Experts of a small language model.
Experts: 128 experts in each of 14 layers, 64 SwiGLU neurons an expert, 6 picks a token, a softmax router.
Below are experts of layer 11 (counted from 0) of a mixture-of-experts language model. Rows are named router (the router's row for the expert) and show model dimensions 128-191. Each number is 500 + 40 x the weight over its row's rms, rounded and kept within 0 to 999. Numbers have three digits each.
Before each expert's rows: "raises" lists some tokens whose logits its average output raises strongly, later layers aside. This comes from a sample of Wikipedia text that the model never trained on.

# expert 77
raises: "well", "urt", "aux", "aint", "avel", "ais"
router:452532568489546477321482450440485550453456499498458499458510463505505483456409436512439510472505508414484476476558434476568487527503542544520562463498444465505466520569499471515550453560465498

# expert 106
raises: "ant", "ant.", "ement", "ements", "ance", "ue"
router:596486499494517497440510474506513455517473566537478450520566498514489463487589479532497479471446523417477512546514463507521460432485567490519534482524468517517471481537459486455483540527464481

# expert 115
raises: "- Ch", "- Add", "- H", "- Comp", "- Ar", "- M"
router:548470495449598566573523471483522444500458557513557533470533498647483527469554504544530485426480454467491519525498484559553491485561580514569507504488421545533517539489528489408533521501512527

# expert 48
raises: "ari", "awa", "erous", "asi", "ora", "aud"
router:530454495507565505551461501548490456481487539586501476455529537434448430516594413530537515464462523505468501431427519480510486485544496437502546476527524476456498457440563506582552555536527475

# expert 36
raises: "ao", "imb", "ayer", "att", "ann", "ana"
router:455530424418490480471486489530548447512467468430472501586470435475469418512488510440527406526479459441518499507512541480560542520484526549497560541572499485523470493599501534533559448443494527

# expert 105
raises: "inus", "itarian", "cut", "bro", "lie", "its"
router:551512470502567555431594485421594510486517503471504527519500531514503504539538497539493443437504442508522419491492427463517520506525476547565510448498507447423495455540616417519586519509431549

# expert 2
raises: " here", " in the", " in this", " in their", " at"
router:426532497549480578492556472557461518446451446519556440538448484460464404495538532441459522524535514556485438485559540460472466480479567490517455533499446547499425519352495540523487511478494498

# expert 16
raises: "ms", "zh", "ten", "uki", "sky", "ashi"
router:538487487481622486496500539466531519455491580509477454493494499586443528526490507588503463466486460410541473453443514473599509539583527484512499401511518507482464526596508478618486515478472515

# expert 82
raises: "NG", "PS", "H.", "DS", "OP", "BO"
router:442549498465500519548464514479489430492525518484463479534454472445482577524506539542504458414480526532525506453494482453441502442442447543509529476575537558497459375461489601557494545475537524

# expert 123
raises: "aran", "ash", "est", "ant", "ise", "ith"
router:482547448455526427533430591543466467465505510462486484510544430491492558493429518447517481476465528473461502438453515506540447466492507497496568546481484575545490461572523493460508468470504565

# expert 75
raises: "iw", "ury", "ym", "olen", "annah", "vant"
router:451568469478462500552496531502588504502512562503479466515565513516495518518550481534529444525429530478448449503439417529532499492470502558509496526489529462525485502609524562568551487497495526

# expert 97
raises: "hire", " / (", "vo", " Abbey", "le,", " is to"
router:493474542613553478491413537483511512483515484492508470439533475527562520461553466569488489419392475488541462491452521488505587502547522537446496502543493436421423507508462464507533526471499566

# expert 94
raises: "2", "1", "H", "-", "L", "I"
router:463443510491443602527563511442492569432520462439511499525501539493484520501532522510472496523516539473475473484488529551517526530512551510483518497499486547472483501467477555489532504496500519

# expert 28
raises: "892", "879", "893", "891", "903", "898"
router:579493457479524457479539507523510450510505478487534521487539562486484533489516447527515472526471444506515447480462498526618442498504548496518434438537503534497586523509495491503401443461531469

# expert 38
raises: "ick", "aro", "ald", "illa", "iaz", "augh"
router:443451501597551501460534516515454566461532576487489500522528524535475482533478542496447492573447492494473472433505442510559535564439512492450566409537562483465485512524494435533510525543505515

# expert 58
raises: "ats", "aul", "ash", "ute", "ai", "aim"
router:486547474496511468542475514569521470506570521515371498452498444442479441555488485522509537465476570478520487518493532494458501486468488515510595484469520524553525450532474527499463481541487511

# expert 91
raises: "ney", "orst", "ukary", "udio", "zi", "aven"
router:495518395503574534511451509537485511516550654397478507545488519476578470515512487606510503503491553493561505441481549506579437495507451517472552509527550436545535492518495415439545461528487438

# expert 34
raises: "- El", "born", "ing on the", "On the", "|---|", "ency"
router:538559509470587552483533480434503556489464554482530458442542485487497543450512430523563402503512480507491487546538497485524492449445543538525502456429469552507473461421504443471543453490458469

# expert 70
raises: "ats", "au", "oy", "ag", "imb", "id"
router:532544541462545409539507473504536497428509536453533428448457493506486529471407484568497526550497565451546512494493484482490431513431572552514530496495513496585503482459459470532554554578467498

# expert 118
raises: "06", "03", "66", "05", "07", "04"
router:537492494484506522484493448472442468492492531511477542467508542481520540411405544541496491480494505634524514534536487498551438520503540482458496504536433564464551529476531480449504434449391413

# expert 65
raises: "OS", "ř", "ury", "ž", "ş", "ğ"
router:478484529559493418532484571477482516475509514543495454504463496531494480531494511517546505559533499521448498519484481420487494437482477477492562504479588577466400506526470480535484558527534503

# expert 9
raises: " kn", "ms", "ff", "ft"
router:540508532517525553505467498560492476512506503472468497486531515578555423491495521512475485540520452511503548436532479556486541502448530487488448486479542503551546550484442531518506526555545542

# expert 114
raises: "lie", "burn", "ã"
router:476552552507455479470487539515476588502515513518472492495430530505463509492556543561514484487492514496475444493503473443499456469478443517566481573489461454424499514430534436529424514507541450

# expert 41
raises: "ied", "ald", "al.", "als", "atz", "eh"
router:512581448469507437510419489480514522472530445500464443521506446498443488449416490492576513554448481444453558466553486486514588502484491557501508511519511529507522482570496471441543471512496535

# expert 42
raises: "ia)", "\")", "O)", "Reg", "iences"
router:581508495440540542459507451545458494529496545458471502505464516565515562432478475431464450541449438485446583490521498537529512488419517495563573526579495505547497515428540508486537442516478515

# expert 68
raises: "ively", "ously", "augh", "ishes", "orning"
router:443501447462450457466486493478498543459492511497496444446465475574522472494441512462449486503409466528456484510504485523534427602499542535439437575470491477508467479525556499516476511491567520

# expert 18
raises: "lec", "/sq mi)", " Studios"
router:567500525496573536479465548487568479404455522522472452523491515502484480477511547554499534447467558501457454484491478460559462455469557523517550453430488528490513496542504457492545476512472479

# expert 104
raises: "ing | ", "ase", "ing,", "ing was", "ing ", "in,"
router:548485510527524509402546497480485537528508546535496527465464493488505555530511526537532503479504515478527494536500503499500549525458460495531533479578458451384453466495519443438520572491488504

# expert 1
raises: "onna", "hire", "r.", "ks.", "ry.", "tha"
router:469420497487523503505480499575539410483532479462549519545532512616570452537477479483427517470456489511529438475510548505580471539497508500438535494570548511464487477467481463544561522456559439

# expert 49
raises: "orst", "oug", "sen", "ance."
router:438523539510447493521481537533558425563494505527450451505556541512520507480569475492480536400509499504548521486482485513530497455490457537591527521474505433516466499499441578494518514540557568

# expert 54
raises: "ick", "ins", "itting", "ides", "ries", "ax"
router:458530552475494437474490454462505498427518473542488469544464441501449511465490488481450499421472543499498532597559442488561504430459520512588488484541484514510432630492538504486567508599447514

# expert 85
raises: "yn", "amb", "ash", "ats", "ain", "aus"
router:439542512480469501499490514492571490566491420465467540487525393444467501517458494472514486543507520491439484488534495476482528527464486507497521583516472518546487520618535494456540510529399504

# expert 63
raises: "ork", "ilt", "ille"
router:477545498479514467594526444582576504395517530476432537516512411487574470516434499509513491484470513516450443551472435464506450552449514567443522518545481450523441549609504518424524486503501529

# expert 39
raises: "augh", "orst", "ario", "agram", "azz"
router:547513424535435492493480516486474452487469535527469499473569522485530455453523492504475505555439500457473491545550456469558491505527539500450535472462464502473516510523514425448466488462501528

# expert 61
raises: "ically", "lect", " Years", "в", "- Years active: "
router:492490447508527479550443532495518536512461475523460494450546557537504512611529397428535520469397437471489439486494472517597537514478540521510531497506481495493553432460470546456478481502507475

# expert 62
raises: "M.", "L.", "T.", "K.", "C.", "U."
router:476478441485494485576466527544501485490479527546521524547519454454448430548456494467504511535510503483495469511559469418498463453506541467525555463514578564543504428539484522589535546459517539

# expert 80
raises: " people.", " him.", "/km^{", " paintings", "els.", "ic."
router:479548519514506548532422467477516473508462537429534506525472539473471550452460472450527509489512461475495450518574516523554533456439547514480522467502494478493543431486469462467567432500501468

# expert 83
raises: "ao", "ais", "ade", "isp", "ois", "adio"
router:455448472536511451521471537524510528528482601517431512525452484509484473499527467468431482570495535476525545465532552476506508442540455523500513488567574493450515482516523493543412506565517471

# expert 43
raises: "ry.", " Ballet", "anced", "hire", "iments"
router:469508516541507435548439496571450481531513484553486555548549513491473484498480442406544503530447400512539556450577506471561452510452513588511491482530507520582423517482498526518536502520455448

# expert 56
raises: "1", "2", "50", "75", "72", "9"
router:491446494557530533524507498397546472448563444537521578574519529545481541493417465525487467486521498521439441525532464514474560512497500507531509471509448578508417492443441524433576499490409459

# expert 96
raises: "lem", "ick", "th | ", " count", "zy", "st | "
router:557499521518472461497532436569540500464473451537494450406479520472504540499446515548426440521485536476483485447458499472526524485525490553483480454508516397564470497483494488501569545492595518

# expert 35
raises: "het", "hes", " Of", "hn", "hen", "ario"
router:428492480506484556523571566467503570449545467547482501549489533530479475513519503504482426565445478446514532464501478525488472498527546521503516474516501452463462548498514482510506557515496515

# expert 47
raises: "ario", "ias", "ame", "ith", "ae", "iche"
router:496486487510476495603561507518471556527507463540482459418524560514545468464517520535488474540537475473465399554522443520527567493530457486554481485476524438412450521465478527492408523510560467

# expert 11
raises: "Bl", "Species of", "General", "th |", "Former", "Ar"
router:486460510450527547489538459511510503488499514482492495528525536505474506530533479502496518532474461473530588543474451565540465558448503501540536544537483566550410542459504535474471426465462528

# expert 92
raises: "ay ", " Apps / (Gls)", "ay,", "ay |", "ay.", "ij"
router:528484459479459509457541520547516441464514475443456510542511504445509428424487489598481480527445576429512477541472540507582479509517509539500609477440483488499429523537510481402478488522542487

# expert 117
raises: "augh", "one.", "ela", "ily", "one", "est"
router:525585407495557538582462524548485530484522574469503506465531429507487440508507499446521514567483533554487520420442501493557442530530542422526534530470495496464478492597509480420501474483568528

# expert 14
raises: "act", "be", "rec", "alth", "am", "by"
router:578577450463552505457495455456539398432582497476493501487481472430531539495470483556492554457498467494490581504531496493495572510479549493507477444476430553574504432517478461544559488483434525

# expert 40
raises: "ret", "ively", "be", "ately"
router:513588453504568486467584469532515465526432482518533462537501471551517502501487596511467474486493477510533416519496488488518463521490549567505467418525533428429497571526502421550490515509491500

# expert 93
raises: "1", "2", "urg", "ess", "40", "rom"
router:577510487519511526446498459427501488446497420506467486521490546562518571548404458496466559493540531504534456543537469520492590535468550563546494461492469575533408492569512504531512509494447524

# expert 122
raises: "| Team", "- Binomial name", "| Pos | Team", "Or"
router:491492489495606493533483493512441455452486540502529543553539501499463541484540449552534528470499482506499578492446544524560572602427587527529455461559480565553500452521541452442527455494478519

# expert 7
raises: " than the", "wick", " compared"
router:554534505499503449557582522512466553501522518451467459529494518492556506533495529428486479553460498572480477458460451499474453468450546487542581481456639436481479384477525508531474506488467441

# expert 53
raises: " View", " Days", " Wander", " Child", " Lyn"
router:452605478564504515582461535550485534462520515502518480560507540461528496474489572479513477551486470433505451489454529544482430489584533506476475510546513513502514534526512523562572576486590537

# expert 110
raises: "rum", "ously", "do", " Beach", "sen"
router:496491493467585495536515494429485523515578497545437452507524559507518497521477461536527486535458476566533564510511476499511459497463488461570509538559448524450542499436522500478534407484470524

# expert 8
raises: " him.", "u.", " them.", "- Binomial name", " others.", " it."
router:513451503490522439450514494490512528520495517491554536489492575487540490483535482409441522462597514549479502506510509482528521506430479443473549477444563556524530516525519507521487529480488411

# expert 21
raises: " Low", " B.", " Montgomery", " Lloyd", " Hamilton", " Fox"
router:536491506416548451515552546501474464478485448539404500492480463505505431508502494514515467514532495461485473502474471512446552478548529495493553546583568500430438575506505570558447518561445436

# expert 25
raises: "one", "ut", "one.", "a H", "igh", "iss"
router:516537515472489439540578491596538513468505446530455496534537440452517526466442437456518513516421514483478585483446467448476447464559536546442515531552498521514491500573500486527563499465502577

# expert 84
raises: "05", "08", "09", "04", "07", "00"
router:564467469442494515513506488506471447583502475531550525555465504489550514457459513501469496508460517611529449537486537542513475523488511511498487447469516507497560496504542522507438437435479414

# expert 87
raises: "th", "th.", "th |", "th | ", " years ago"
router:572514538520524593503467539491517519509552522522500467565502523473536514489509505521460532517563477517431487475459504486458470464525529451449443473496545571556467520448503514428479529469507479

# expert 44
raises: " Deputy", "arily", "amal", " | | |"
router:504421463502531530459549549482561452529476584438499468452520555516553478452490511559482458487476520508501518476442476496535489532524483494568425451474492411481458487493514514494534527543531507

# expert 98
raises: "illion", "ill", "adal", "ording", "| Year |", "iar"
router:485473443558509497475534469497548471534464597519465485475458543460542472491459508589468457527463540483561518464469537542577482480511533533509496453449483428472431525467492478513525459480510517

# expert 45
raises: "rid", "alk", "rit", "ij", "ool", "alls"
router:480548438445555485504521447550513468454537477400549466483481429517431496407435508492528485478481488413484520481513486463497558546486525558454549476490521541471436565556545486441549514541470488

# expert 4
raises: "ury", "irt", "emble", "utt", "ille", "urt"
router:486504459506476498458468489585554461523496513497454509413576419445512488521500476579549443493480543442442516537563507502571561550447519563502514576533479505519488588545538536463523472506490522